config.yaml
moe_layers: [4, 5, 6, 7, 8, 9, 10, 11, 12]
balance_bias: true
lr: 0.00289
grad_clip: 1.0
Below are experts of layer 8 (counted from 0) of a mixture-of-experts language model. Rows are named gate (a neuron's input weights, with its number), up (a neuron's input weights, with its number), down (a neuron's output weights, with its number) and show model dimensions 0-95. Each number is 128 + 32 x the weight over its row's rms, rounded and kept within 0 to 255.
Before each expert's rows: a language model's description of what the expert responds to. This comes from a sample of Wikipedia text that the model never trained on.

# expert 12
What it handles: Pipe separators between cells of data tables, especially after a name or result cell in boxing records, asteroid lists and sports standings.
gate0 [173 198  78 108 124 112 147  98  95 146 105 124 117 126 146 181 230 131 151 122 142  96 139 157 148 139 127 153 140 128 119 109 133  85 128 115 169 146 143 209 127 111 110 114  68 166 109  95 155 133 111 116 142 129 138 130  99 101 150 143 153 145  76 112 178 135 145  87 110 125  90 119 123  93 165 142 125 121 120 138 120  92 118 140 113 187 113 170 144  81 166 163 153 118 151 115]
up0 [158 138  89 129  66 104 120 152 203 146 110 151 104 130 153 165 162 125 125 116 122  79 161 145 132 153 116  90 129 103 136 121 135  39 112 143 150 133 120  93 147 127 126 140 124 167 122 132 143 195  84 138 142  97  44 142  98  85 118 140 144 198 146  72 120  46 141  83  86 161 110 126 173 167 104  93 148 127 120 102 139 117 151 117 125 113 151  70  93 162 173 137 132 167  99  89]
down0 [117 118  86  85  40 129 133 153 132 157 126 103 118 118 117 171 174  74 130  67 168 146 132 161  93 107 208  78 114 109 167 113 119  95 142 149 187 169 170  70 171 131 126  82 155 162 137  89 183 189 139 116 120 141 112 107 138 143  99 130 162 163 175  96 132 152 117 207 118 171 142 155 153 112 165 109  46 121  83 153 134 136 179 138 121  76 140 153 128 157 104 107 108 103 150 108]
gate1 [163 117  90 121 120 189 119 129 131 122 133 112 124 159 187 115 144 143  92 132 106 128 134 105 161 134 111 182 107 121 140 152 145 165 134 129 101 132 108 124 132  95 144 127 151 115 138 143 118  83 142 136 154 143  89  99 179 141 147 135 138 143  56  98 114 138  45 104 118  89 144  77  91 119 155 142 112  64  99 188 147 112 105 133 142 104 149 156 136 113 206 162 162 160 185 107]
up1 [103 178 162 138 160  78 139 129 126  91  78 157 148  38  88 110 102 116  93 148 111  60  67 118 111 124 126  52 137 142  95 164 135  80 138 159 109 149 126 167 170 146 157 114  83 166 105 128 102 128 158 166 142 117 130 189 103 143  59 122 105 118  76 140 151 120 185  91 137 127 122 158 155 153  88  94 152 192 189  87 103 136 178 146 169 145 112 145 118 113 116 113 134  88 135  84]
down1 [ 67 123 106  84 166  75 158 167 115 137 160 150 121 135  95 189 165 157  82 157 153 136 133 112 146 116  98 139 120  50 129 159 114 153 132 107 163 146 117 167  99 160 104 153 157 151 146 113 125 118 104 125 112 147 137 123 175  87  37 158  95 124  91 220 105 130  91 139 133 136  69 140 133 115  86 188 146 135 157  48 107 106 107  89 118  98 110 151  94 134 164 101 141  92 122 161]
gate2 [101 108 115  75 127 113  98  94 193 140 123 155  65 168 161 139 127 192 143 152 117 121 138 176  89 127 159  90 114  99 159  83 145 114 133  92 116 187 106 101 129 103 182 114 151  90 133 105 165 120 153 131 168 135 131  87 160 114 119 150 141 166 123 142 126 107  74 153 174 143 102  84  95  63  80 100 161 143  91 139 189 176 173 150 202 132 142 123  95 166 164 138 121  75 117 137]
up2 [153 143 133 171 132 145 105 137  97 129 178  66 170 167 162 154  64  96 122 180 161 146 174  51 145 128 117 125 116  96 135 142  87 169 100  91 148  72 127  99 109 171 113 109 169 142 161 115  99 119  95 135 154 171 140 153 127 119 147 145 141 130  97 152 142 183  95  93 113 132 166 166  90 141 158 141 128 115 105 109  93  71 120 139 141 126 149 101 190 155 121 115 128 162 118 135]
down2 [105 120  90 180 195  81  75 107 107  91  76 150 165 109 164 139 133 113 100 160 121 111  97  84 145 170  79 142 113 130 123 125 150 112 131 129  73 175 142 126 140 100  60 149 140  86  99 129 114 173 113 104 124 125  84 117 124  98 133 139 174 156  82 148 148 197 183  98 116 123 114  75 127 101 135 124 147 140 140  60 106 142 116 160 155 123  83 164  90 141 147 109 188 192  29 132]

# expert 56
What it handles: Section heading markers, table divider rows, sentence-final periods, and leading dashes of infobox lines like "Succeeded by" in officeholder boxes.
gate0 [118 158 147 109 162 137  84 157 116 191  92 166 168 105 162 112 123 127 105 115 118  64 134  81 104 131 218 187 149 122 153 124 139 118 159 206 172 197  87 137  69 100 122 115 105 102 160 103 163 168 112 112 144 123 132  48 154 105  97 150 152 181 128  96 136 156 107 125 139 126  84 142 129  75 155  96 125 146 112 152 104 183 128 170  78 182  89 116 100 141  62 156 130  72 103 104]
up0 [119 100  94 118 110 153 184 100 115  65 133 173 122 117 158  61 155 128 119 175  92 159 110 107 168 140 123  85 103 107 147 143 129 136 119 136 129 119  87 124  70 116 240 108 125 140 138 117 146 116 134 115 120 161 138 146 125 156 169 173 162  99 179 151 106 120 161 142 140 171 106 139 109  85 122 122 130 109 160  92 147 145 179  98 157 163  96 137 147 167  90 188 140 172 180 123]
down0 [113 107 122  94 168 200 144  98 177  88 104 147 173 173 147 195  45  95 125 128 115 130  96 137 116 180 159 103 144 136  94  22 170 114 154 135  96 124 142 156 101 158 158 107 173  64  91  36  97 123 104 121 127  94 122  74 156  94  94 120  63 109 187 113 127 127 118 146 130 127 159 156 178 114 137  92 131  82 113 129 117 181 156 146 104 151 142  73 108 163 155 120 128  75  85 125]
gate1 [154 130 130 103  91 123 132 143 147 111 140 197 130 107  73 128 124 157 109 171  97 131 159 149 174 166  74 116 159 162 139  83 105  82 157 100 135 140  64 144 120 116 106 113  81 132  94 146 147 140 110 102  93 150 193 165 108 126  94 153  79  73 130  82 151 148  85 103 198 156 167  69 166 131 113  97 137 118 124 117 128 159 121 141 123 106 142  64 143 138 120 115 115 180 138 123]
up1 [127 103 152 165 132 126 133  98  85 136 151  73 104  98 163 122 211 111 124 105 159 151  81 119  74  87 175 137 153  78 131 172 164 167  63 139  95 110 177 125 133 121 208 105 133 103 168 128  95  97 146 128 156 110  89  97 150 128 149  82 121 153 117 168 117 150 170 172  65 113  97 159  97 134 105 129 107 160 153  65 141  74 136 124 101 120 143 154 120 146 116 110 155 118 135 186]
down1 [166 156  95 142 118 186 144 144 128 121 129 118 139  91 161 183 171 117 106  90 143 198  99 144  60 193 114  98 114 199 140 154 131 108 142  47 171 130  98 140 181  72  99 154  77 136 149 147 119 114 123  72  75 139 142  87 174 181 130 168 140  88 155 103  70 151  91 128  93 110 208 122  81  86 121 171 121 119 131 122 112 171 137 103  91 133 105  90 128  68  97  65 122 147  81  96]
gate2 [ 61 127 146 172 146 151 132 120 100  77 118 119  73 131 122  95 134 134 146 104 110 195 176 132 134 169  94 185 119 127  87 104 179 113 101 144 116 111 159  69  93 130 102 153 152 190 156  70 115 126  92  83 128 132 160 141 109 142  61  82  97 118 137 118 143 133 116 120 128 153 134 135 163 101 134 134 130  42 117 120 148 152  88 136 112 178 152 146 145 121 142 111 111 104 163 177]
up2 [120 113 114  93 151 150 123 113 195 140  92 154 144  65 154 106 190  70 149 187 121  47 118 133 130  93 143 165 124  91 186 136 120 152 139  90 164 132  92 175 144 124 184 158 105  91 109 194 122  68 142 108 138 122 102 143 106 163 170  90 156 170 103 101  91  76 197 165 110 116  90  77  92 106 183 127 130 189 122 159 101 126 146 119 165 110 152  87  99 196 120 138 141 129 120  89]
down2 [111 149  88 203 104 131 110 182 136 150 148 111  65  91 109  86 209 124 144 169 115 106 152 125 158 105 144  94 148 111  94 142  71 163 130  97  96 156 112  51 144 123 118 144 134 111 118 134  95  89 177 175 170 106 188 183 143 100  96 120 128 167 160 124  79 132 144 158 171  96  73 153 154 125 148 129 104 129 105 116 130 180 121 177 144 141  13 126 154 166  85 161 148 155 155  84]

# expert 32
What it handles: Line breaks, periods and quote marks ending list items, section headings and sentences, often in award, filmography, discography and year-by-year lists.
gate0 [149 143  89  85 135 185  99 187 119 112  99 114 128  79 111 123  74 155 149 152 138 118 127 124 117 136 143 150 199 124  82 140 100 126 119 135  91 120 186 148 113 146 125 135 117  69 129 202  81  96  89  81 102 185 120 119 120 118 129 125 148 108 122 103  84 153  94 158 122 154 133 125 156  54 158  93 144 106 156 198 147 192 121 133 119  96 161 188  68 101 178 145 117 129 211 142]
up0 [171 130  69 121 120 119 107 152  69  76 101  75 123 109  92 190 105 130 149 104 119 146  85 136 187  86 123 123 199 154 108  95  46 133 107 140 126 114 124 132  80 130 138  86 118 105 163 218 116 118 151  68 128 172 103 126 149 120 118 119 127  93 138 133 127 139  70 143 137 149 128  92 236  96  88 116 138 156  88 117 164 142 104 119 136 117 136 161  76  91 192 145  87 150 159 143]
down0 [136 128 102 149 195 113 171 135 119  95 110 107 137 129  95 154  80 195 138 130 204 130 139  81  85 139  88 123 159 156 173 130 127 106 103 150 121  78 123 208  96 121 102 125 117 112 146 125 114 168  81 149 120 168 147 168  62  74  81 140  86 182 158 119 134 145 143 153 180 122 161 156 176 150 142 157 143  87 147 152 125 186 133 154  53 125 155 151  91 138 135 133 108 106  66 101]
gate1 [157 118 121 137 121 133 133 158  64  69  93 124 156 194 171 154 119 150 150 168 108 184 117  90 125 168 137 124  58 167 150  27 101  53  65 142  71  92 134  68 144 139 101 109 117 164 152  99 119 135 147  79 115 143 109 133 114  82 168  95 199 143 141 104 155 144 122 146  78 125 170  85 155 112 153 141 139 105 103 147  61 105 137 156 142  96 111 135 124 161 115 110  77 187 116 120]
up1 [169 130 155 115 119  96 114 139 190 145 188 135 112  82 140  93 117 140 131 117 109  75 127 116 116 128 138  88 180 110 171 176 179 209 116 142 142 158 128 174 134 127 149 153 117 118  87 179 121 151 165 156 132 127 127 149 140 173 162 170  85 170 131 124 160 102 151 135 146 151 134 141 126 198 105 130 132 167 135 178 130 104 152 151  98 117 120 117 152  96  76 135 182 112 155 166]
down1 [136 120  58 114  83 141 161 191 139 101 110  93 148 132 115 151 144 147 179 147 117 130 118 152 141  67 122 116 187 158 124 110  99 178 193 111 111 168 152 188 124 128 192 181 141 127 124 163 162  93 158 136 155  94 116 129 161 148  91 113 173 167 160 133 170 152 137 152 151  90 119 133 147 153 122 104 112 152 152 110 146 161  85 153 174 113 119 130 142 103  96  89 112 139 157 132]
gate2 [178 144 133 133 122 142 115 198 162 129 110 153 114  73 139  98  95 150 133  73 112  69 204  92 116 132 141 132 105  44 120 148 138  86 108 150 165 129 121  69 115 127 106 123 124 121 136 116 126 165  65  70 145 138  97 139 149 117 160 121 169 130 117 156  84 102 127 104  52 158 118 114 116 115 142 131  93 134 112 178 141 166 137 129 121 134 111 141 134 188 154 120 109  75 165 102]
up2 [140 147 109  71  59 147 151 180  54 229 116 140 132 100 107  95 114 142 138 116 115 132  90  89 146 149 115 143 111 102 140 141  80 106 148 138 153 105 121 139 111 121  96  86 142 154 132 120  80 122  96 131  82 110  98 111 165 144 149  96 137 114 114 132  52  72 158 101  56 122 127  72 127 129 185 172 106 126 113  84 177 150  72 149 109 122  94  94 124 116 132 108 160 120 128  49]
down2 [120 107  59  88  95 150  78 151 125 171 114 116  97 125  95 191 155  89 196 175 151 133 129 110  51 110 196  99 129  78 112 172 150 170 118 103  66 111  96 117 120  97 214 159 114 156 150 102 127 155 134 100 137 141 205 107 120  82 179 162 146 145 129 114  96 145 137 113 189 168 164 138 136 105 139 117 125 145 111 122  98  84 142 156 129  50 148 117  94 150 119 145 126 153 143  75]

# expert 36
What it handles: Row-initial pipes, colons after infobox field labels, and country codes or dates in list and table markup, such as ITA, RUS, "Country:".
gate0 [107 112 189  82 171 168 187 107 179 180 118 114 152 139 108 120 148 128 139 150  77  92 101 152 166 102 143 108  93 131 138  96 123 162 152 125 104  78 201 142  93  83  84 117  60 103 162  78 158 159 128 109 113 154 154 126 114 129 155 131 154 114 129 146 132 148 157 126 107 145 136 107 133 155 140 120 123 108 128  72 119 142  96 104 160  95 130 125 124 130 178 147 114  77  94 156]
up0 [144 167 103 168 120  92 105 158 121  83 165 106  93 116 118 144 127 122  86 104 172 142 147 121  83 158 119  99 169 102 158 152 158 125  79 171 138 155  38 112 136 136 157 153 195 118 106 191 114  90 158 168 155 102 124 123 147 165  78  94 110 133  92  63 151 117 107 170 139 121 119  69 147 121 140  83 133 130 131 175 161  89 155 125  95 128 100 177  82 122  91 110 133 138 138  82]
down0 [112 104 174 138 119 164 116 119 122  94 166  75 159 157  77  58 114 173 119  63  86 123 190 120  76  48 113 121 158 148 114 158 101 119 124  88 117 133 139  95 118 122 152 115 110 180 138  76  87 167 115 149 134 145 106 104 123 144  81  58  97 192 138 104 192 141 129 157 129 111 140 172  95 156  84 140 126 127 201 168 142 106 180 130 143 122 101  62 103 158 180 105  77 175 136 116]
gate1 [114 130  96 150 104 148 119  94  95 131 150 144 177 125 176 124 150 173  91 107 173 211 186 123 152 117  73 186 141 139 150 148 113  97 173 104 138 183 147 140 127 154 119  81 110  91 151 104 166 103 108 138 100 107 104 165 168 135 166 146 179 123  68 143 138  83  91 104 143 166  92 112  99 139 115 118 149 119 173 124 121 124 194 157 100 177 114 143 132 133 182 200 143 122 158 113]
up1 [130 149  87 147 132 131  84  58 128 118 110 154 154 163 134 124 146 133  69 116 103 191 118 164 116  90 105 110 160 105 147 145 131 178 169 136 150 175 141 146 172 192 133 131 130 108 179 135  99 159  90  90 128 115 132 135 142 164 126 184 150 141 177 170 158 114 155  88 113 111  45 119 126 174 102 127 185  66 166  92  95 104 200 122 125 121 158 155 122 163 115 135 131 126 121 120]
down1 [188 104 133 103 114 156  82  73 168 182 165 137 152 112 142  65 148 148 119 131 183 117 131 133 109 130 111 198 167 162  50 172 145 155 104 111 153 114  72  76 181 169 149 164 145 141  68  85 146 156  88  71 107 185 149 119 183  76 159 121 102  82 111 106 185 104 159 124 131  91  86 105 128 116 117  71 122 210 188  53  87 160 197 111 138  91  98 116 121 128 155 107 103 125 120 147]
gate2 [117 157 110  91 135  74 126 141  83 127  88 101 173 188 183 101 127 136 152 162 110 148 213 163 160 182 109 106 139 153 128 144  88  80 147 153  97 194 166 105  91 177  85 107 148  79 124 105 140  96 110  86 153 170 124 154 127 120 106 125  81 148 133 141 136 117 107 116 132  95  64 132 133  52  72 171 112  46 132 131 116  93 143 137 137  67  63 123 141 171 144 207 145 128 172 144]
up2 [125  81 119 194 125 195 134 131 102 163 136 105  84  79 100 178 139  64 168 124 127  84  75  83  57 132 166 126 152 103 143 107 124 152 107 150 169 127  97 153 181 120 189 172 118 207 149 159 120 124 236 133 112 105 191 142  93 109 159 144 135 109  74 108 159  96 117 153 151 142 172 150 101 189 126 114 118 170 106 144 177  97  89 134 175 118 210 120 127 105 182  56 143 111 158 101]
down2 [128  56 140 119 106  94 125 100 129 146  22  87 159 117 115 105 100 173  99 139  95  69 135  99 165 129 209 117 168  75 126 130 129 144  82 125 117 114 176 134  42 114 133 117  75 149  98 142  87 187 125 111 114 131 139 102 115 105 114 140 132 164 111 120  97 159 130  56 156 126 138  81 138 125 160 122 106 142 145  97 114 163  99 176 152 117  77 143 119 148 152  99 130  54 159 111]

# expert 0
What it handles: Word pieces of transliterated Asian and other non-English names, plus line breaks and years in lists and tables, such as Hee-de, Singh, Majha.
gate3 [168 109  81 137 100  66  86 145 143 159 140 134 131  76  58 142  89  92 138 135 130 141 154 112  99  90 105 164  72 124 143 146  86  20 132  69 112 100 118 163  90 151 105  98 158 164 118 150 114 138 113 100 113 102 119 136 137 132 104 195 107 126 136 107 203 132 153 120 142 208  84 108 131 138 143 142 113 130 112 117 129 160 121 130 135 149 168 105  98 144  90 138 164 150 122 167]
up3 [197 129 104 144 146  73  93 129 136 135 164 116 126 119  50 133 133  83 156  99 209 177 182 123 101  84 101 148  99 111 118 142  68  77 133 108 139 102  97 160  96 175 134 109 185 218  90 120 106 149 127 103  86 126 121 130 114 135 121 138  82 167 116 119 219  83 138 154 147 160 107  95  96 121 152 107 151 130 135 155 107 127  87 161 140 194 120 103 122 130 135  84 154 122 115 158]
down3 [168 155 160 142  83  78  51  96 110 126 185  65  93 141  96 131 116  84  63 157 158 143 155 136 157 142 105  69 130 134 141  63 153 107  98 117 198 158  53 178 134 129 145 135 139 132 109 145 126 131 132 171  91 136 123  36 119 135 130 133 110 114 159 105  77 114  78 129 107 152 167  70 159 123 136  97 173 104 108 140 138 151 162  73 109 159 158  94 103 171 146 126 130 108 166  81]
gate4 [133 110  85  89  59 162 161 121  97 127 168 166 119 110 184 185  83 118 144 137 124 172 156  94  81 145 148 153 152 210 129 127 109 115 124 149 126  87 117  51  82  95  94 162 132 100 110 104 118 116 142 116 159 149 126 164 140 169 153 174 208 118  70 149 121 157 159 125  90 166 164 113 157 128 146 188 135 188 117 171 104 174 142 127  47 157  97 165 154 129 129 133 108 176 106 124]
up4 [132 172 173 199 180 153 108 199 139 121 116  80  94 148  45 106 204 118  48 133 127  79  93 199 142 105  94 116  87 114 131 150 167 182 165 111 114 104 135 147 146 153 151 115  91 118 136 175 131 154 149 122  69 102 128 133  75  90 109 114 102 169 136 129 183 104 155 116 144 151  55 145 128 128 142  83 206  80 110  19 113  77  82 130 159 105 137 159  63 141 147 168 149 110 172  93]
down4 [190 140 146  87 145 146 103 105 187 124 109 217 130 162 136 101 118 149  74 117 128 140 107 203 127  65 121 110 158 124 125 177 140  97 165  98 173 144 101  95 190 103 161 139 194  98 115 112 121 115 165 124 117 151 145  99 147 129 112 137  95  51 114 128 128 189 124 109 125 124 117 121  37 102  36  84 143 147 110  75 118  76 156 164 162 113 133 104 123 135  71  78  90 111 141  91]
gate5 [106 110 116  87 168 128 109 129  90  86  92 126 205 167 121 121 193 111 154  66 158  83 105  61 156 126 119 103 155 170 149 129 125 171 152 115 109 152 110 173 155 129 151 147 142  83 186 125  97 113 126 109  98 149 114 125 137 105  85 100  94 131 104 111 103 191 116 102  65 155 120 104 117 107 171 136  90 123 149 184 128  93 124  89  86  68 104 154  71 108  69 127 163 126 121 164]
up5 [147 137 100 133 144 163  83 108  98 119  85 134 141 135 103 129 182 104 141 119 150  76 137  92 122 107 132 134 119 135 124 129 164 162 201 133 170 161 111 192 186 147 147 156 178  71 148  89  92 128 135  77  97 163 147  96 127 142  81  71  74 126 121 111  62 170 146 102  88 145 134 119  98 115 115 110 137 107 164 168 162 129 108  62 141  94 132 145  93 145  40 117 136 134 138 111]
down5 [ 60 204 143 116 136 152  67  97  84 134 168 156 173 128 155 166  97  98 137 117  70 144  96 140 128 155 126 165 121 113  99 124 153  86 131 151  92 124 119 112 132  85 131 163 119 126 139 150 108 124 113 104 163 135 156 133 147 126 210 119 123 140 119 143 103 130 180 111 140 116 132 137 108 108  89  96 153 107 129 122  97 117  58 144 146 116 108 139 135 108  99 128  97 116 161 187]

# expert 58
What it handles: Hyphens inside compounds and names (head-to-head, Winston-Salem), opening parentheses and brackets, and word pieces partway through names.
gate0 [117 164  65 170 112 124 105 109 128 138  81 113 108  54 165  94 140 103 104 107 105 161 159 212 155 134 154 141 133 136 112 115 165 182 136 156  60 114 127  99 127  85  75 204  89 108  90 134 124 154 160 107 121 164 165 106 129 150  93  79 163  82  90  89 141 143 158 157 108 128 158 105 126  87 109 121 137  69 133 122 140 114 161 157 142 109 160 124  86 132 130 146 122 207  98  56]
up0 [ 47 125 144 110 162 191 100 132 123 145 168 111 107 126  97 118 130  92 155 116 122  99 110 117 109 158 139 174  70  86 119 129 121  83  97  66 181 109 107 131  79 120 115  82 135 137 131 121 120 164 178 121 163 163 121 153  99 103 104 194 111 144 147 228 102 140 151  90 168  69 110 122  63 169 144 162 130 163 102 195 133 109 131 151 124 177 136 198 118  74 138 149 151  85 143 192]
down0 [134 153 165  48 149 128 200 169 134 102 167 135  59 132 102  89  92  97 109  59 140 161 154 107 176 120 136 122 105 125 111 128 136 131 102  91 124 107 135 137  88 148 134  63 116 141 141  65 161 123 109 118 135 115 161 137 223 112 175 171 107  79 114  68  92 185 135  91 153 108 144 127 147 217 134 179  93 218 129 109  84 112  88  73  92 154 144 117 121 127 157 122 129 128 143 147]
gate1 [110 139 152 134 167 151  74  93 140 196  93 140 153 155 108 187 125 109  98 180 150 100 139 142 132 155 159 148 145  74 179 178 140 163 190 159 103 158 123 173  54 139 149 125 143  91 170 119 144 154  73 110 136 125  91 104  97 156 125 172 133 148 130 160 142 147 123 114 123  91 149 112 136 108 113  92  99 128  79 109 111 179 197  66  84 148 163 184 130 112 139 123 125 124  76 110]
up1 [122 137 128 146 124  97 116 101  59 123 102 133 169  98 127 117 142 125 155 150 146 109 105 131 121 117 117 139 159 194 165 198 154 106  96 129 159 155 123 140 162 125 107  71 114  69 163 125 105  84  95  61 156 135 186 128 109 140 140 125 126 195  59 110 103 154 141 120 142 149 134 194 140  84 148 129 163  91 154 170 123 144  66  86 139 105 202  55 117 156 173 153 119  70 223 126]
down1 [103 151  50  96 136 174 172  95 117 123 160 135 124 137 158  95 132 149 146  84 145 149 119 124  91  87 133 196 167 180 113 130 104 147  53  69 120 106 148 105 131 113 100 138  63  89 140 137 108 131 153 125 136 159  72 125  94 136 135 150  78 185 129  96 106 177 123 129 143 109 139 180 120 154  33  78 155 157 141 196  90 115 100 116 172 136  83 114 127 169 130 115 108 129 132 125]
gate2 [142 156 132 114 132 128 157 110 131 105  84 103 142  48 123 161  89  95 163  74 124  94 134 119 172 152 112 142 144  93  88 159  90 121 135 161 163 163 103 154  83 114 201 146 134  53 144 176  95 130 140  82 148 159 174 126  92 116 175 110 123  84  86 185 102 133 130 119 153 146 140 100  83 167 147 102 126 135 120 149 125 113  94 119 112 136 110 141 130 131 115 131 122 120  71 145]
up2 [124  90 106 140 103 107 111 125 126 159 162 171 139 154 149 121 162 162 110 192 166 146 139 141  96  98 164 121 140 100 168 128 185  86  87 102 129  84 138  82 127 101 123 136 155 146 147 107 169 117 137 159 107  72 120 126 115 153 133 115 130 127 135 125 196  86  88 114 142 108 103 141 115  86 126 147  90  92 153 106  93 148 146 177 170 130 138 121 126 153 112  85 107 111 214 107]
down2 [ 59 140 124  79 164  54 131 110 126 147 136 154 198 149 114  74 124 104 111 105  70 121 114 162 139 133 100 139 161  91 122 154 158 162  83 130 159  92 111  79 122  79 140 132 185 185 126 169 133 150  82 219  88  76 141 169 144  93 144  99 155 173 162  92 157  88 124 105 127 186 176 168 137 112 131 177 147 101 158 120 128 106 109 133 107 137 140 128 116 110  98 133 129  80  61 163]

# expert 13
What it handles: Words and punctuation ending or inside titles of films, albums, series and episodes, like Tiger, Love, Night, Dream, and sentence-final periods.
gate0 [ 71 109  97 105  53 128 149 159 112 143 164 102 121 109 128  97 128  56 108 159 111 130 169 161 154 120 116  98 148 133 169 154 110 176 131 172  95 121 178 132 138 166 122 132  81 100 125 139 144 180 111 141 119 134 157 134 169  97 110 128 154 124 189 106 184 130 114 140 146 178  83 158 141  92 128 160 134 129 134 163  59  76 156 176 122 142 101 195 127 102  99 120 129  96 154 122]
up0 [ 86 194 129  99 143 250 167 139 119 117 129 142 138 146  90 107 151 102  81 161 146 125 151 190 121 146 125 102 127  88 210 130 138 148 140 173 120 148 157 129  98 177 111 157 140 118  66 111  96 108 121 155 146  90 134  93 109  97 181 180 164 138 106 116 118 138 180 156 147 135 136  99  31 146 140  96 149 150 122 146  83 116 175  95 145  90 126 134 156 102 131 206 141 122 120 111]
down0 [121 130  64  99 159 151 139 168  99 167  93 115 113 142 185 178  85 166 145 145 116 120 149 141 119 115 142 139 103 165 113  92 186 100 175 146  89 138 106 165 130 175 162 176 130 146 120  75 104  90  99 119  94 136 159 111 187 107 144 161  93 179  72 122 130 114 132 141 119  80 149 197 112  89 109 125  28  98 176 128 131 133 125  73 106 167 140 103 125 109 104 152  79 139  85 130]
gate1 [137 162 141 140 112 116 107 151 135 125 140 158  95  93 131  59 140 146  56 133  96 188 113  91 109 110 136 114  94 127 189  75 137 104 107 159 133 169 183 150 125 169 124  96  53 163 115 108 114 175  72  70  96 148 103 106 173 171 102  91 123 117 129 152 114 140 112 144 135 139 163 190 185 107 134 123 125 122 109 129  65  92  95 150 149 147 116 152 183 207 114  76 179  89 104  98]
up1 [142 159 130 107 130 124 141 120 145  87 148  97  96 137 118 101 144 165 117  61 146 128  89  30  78 125 171  97  97 164  78 113 125  95 126 142 144 152  92 126 113 109 107 167 141 101  99  89 120 120  61 147 130  98 146  81 149 151 106 175 138 160 114  62 119 209  96 149 108  57 182 110 178 111 137 150  76 180  68 198 144  85 138 163 161 144 155 129 126 121  73 160 139 191 148 123]
down1 [ 91  75  86 134 155 120 151 102 111 122 156 184 116 134 112 183 128 174  96 140 195 121 148 132 163 104 140 150 159 115 200 171  75 139 129 157 137  92 120  93 101 108 201 143 142 147 132 174  95 119 108  95 175 149  47 149  89 124 157 140 116 114 125 170 109  86 122 167 136 175  80 114 104 129 135 171 144 139  99  95 168 105 186 122 127 162 131 171 104 123 134 145  96  86 110 145]
gate2 [ 62 107 108 151 130 144  91 149 136 119 131 158 120 145 135 162 101 129 192 131 122  91 134  79 174 154  81 117 118  75 126 150 103 137  66 112 121 163 139 153 128 152 153  79 156 152 149 133 147 162 163 119 130 138 137 105 148 143 166 142 161 154 120 123 123 119  53 152 178 134 121 161 130 113 120  58 108 121  88 137 132 147 109 123 102  78 135 123 185 111 149  79  76 148  57  95]
up2 [139 101 117 119 152 170 106 108 162 127 114 212 124 167 136 161 123 132 153 153 125 137 106  82 110  75 124  98 142 112 106 201 132 113 105  92 171 128 203 125 109  95 152 132 133 106 127 137 165 175 105 136 157 151 120  94 107 143 127  65 132 162 115 118  59 167 124 148 130 122 119 121 191 133 115 138 105 154  93 148  75 180  83 129 110 140 164 143 150 103 123 132  83 195  54 161]
down2 [119 119  93 127 183 177 100  95 121 144 100  90 151 116 181 128 138 186  99 151 110 121 145 116 181 136 168 130 117 105 145 111 109 125  96 112 148 139  74  93 136 126  97 147  88 170 137 126  84 194 111 141 163 152  98 164 104 112 137 153 132  91 148 162 151  70  49  56 108 107 131 115  90 123  99 115 134 100 183 145 127  59  46  96  59 186 166 104  97  93 107 111 149 167 155  89]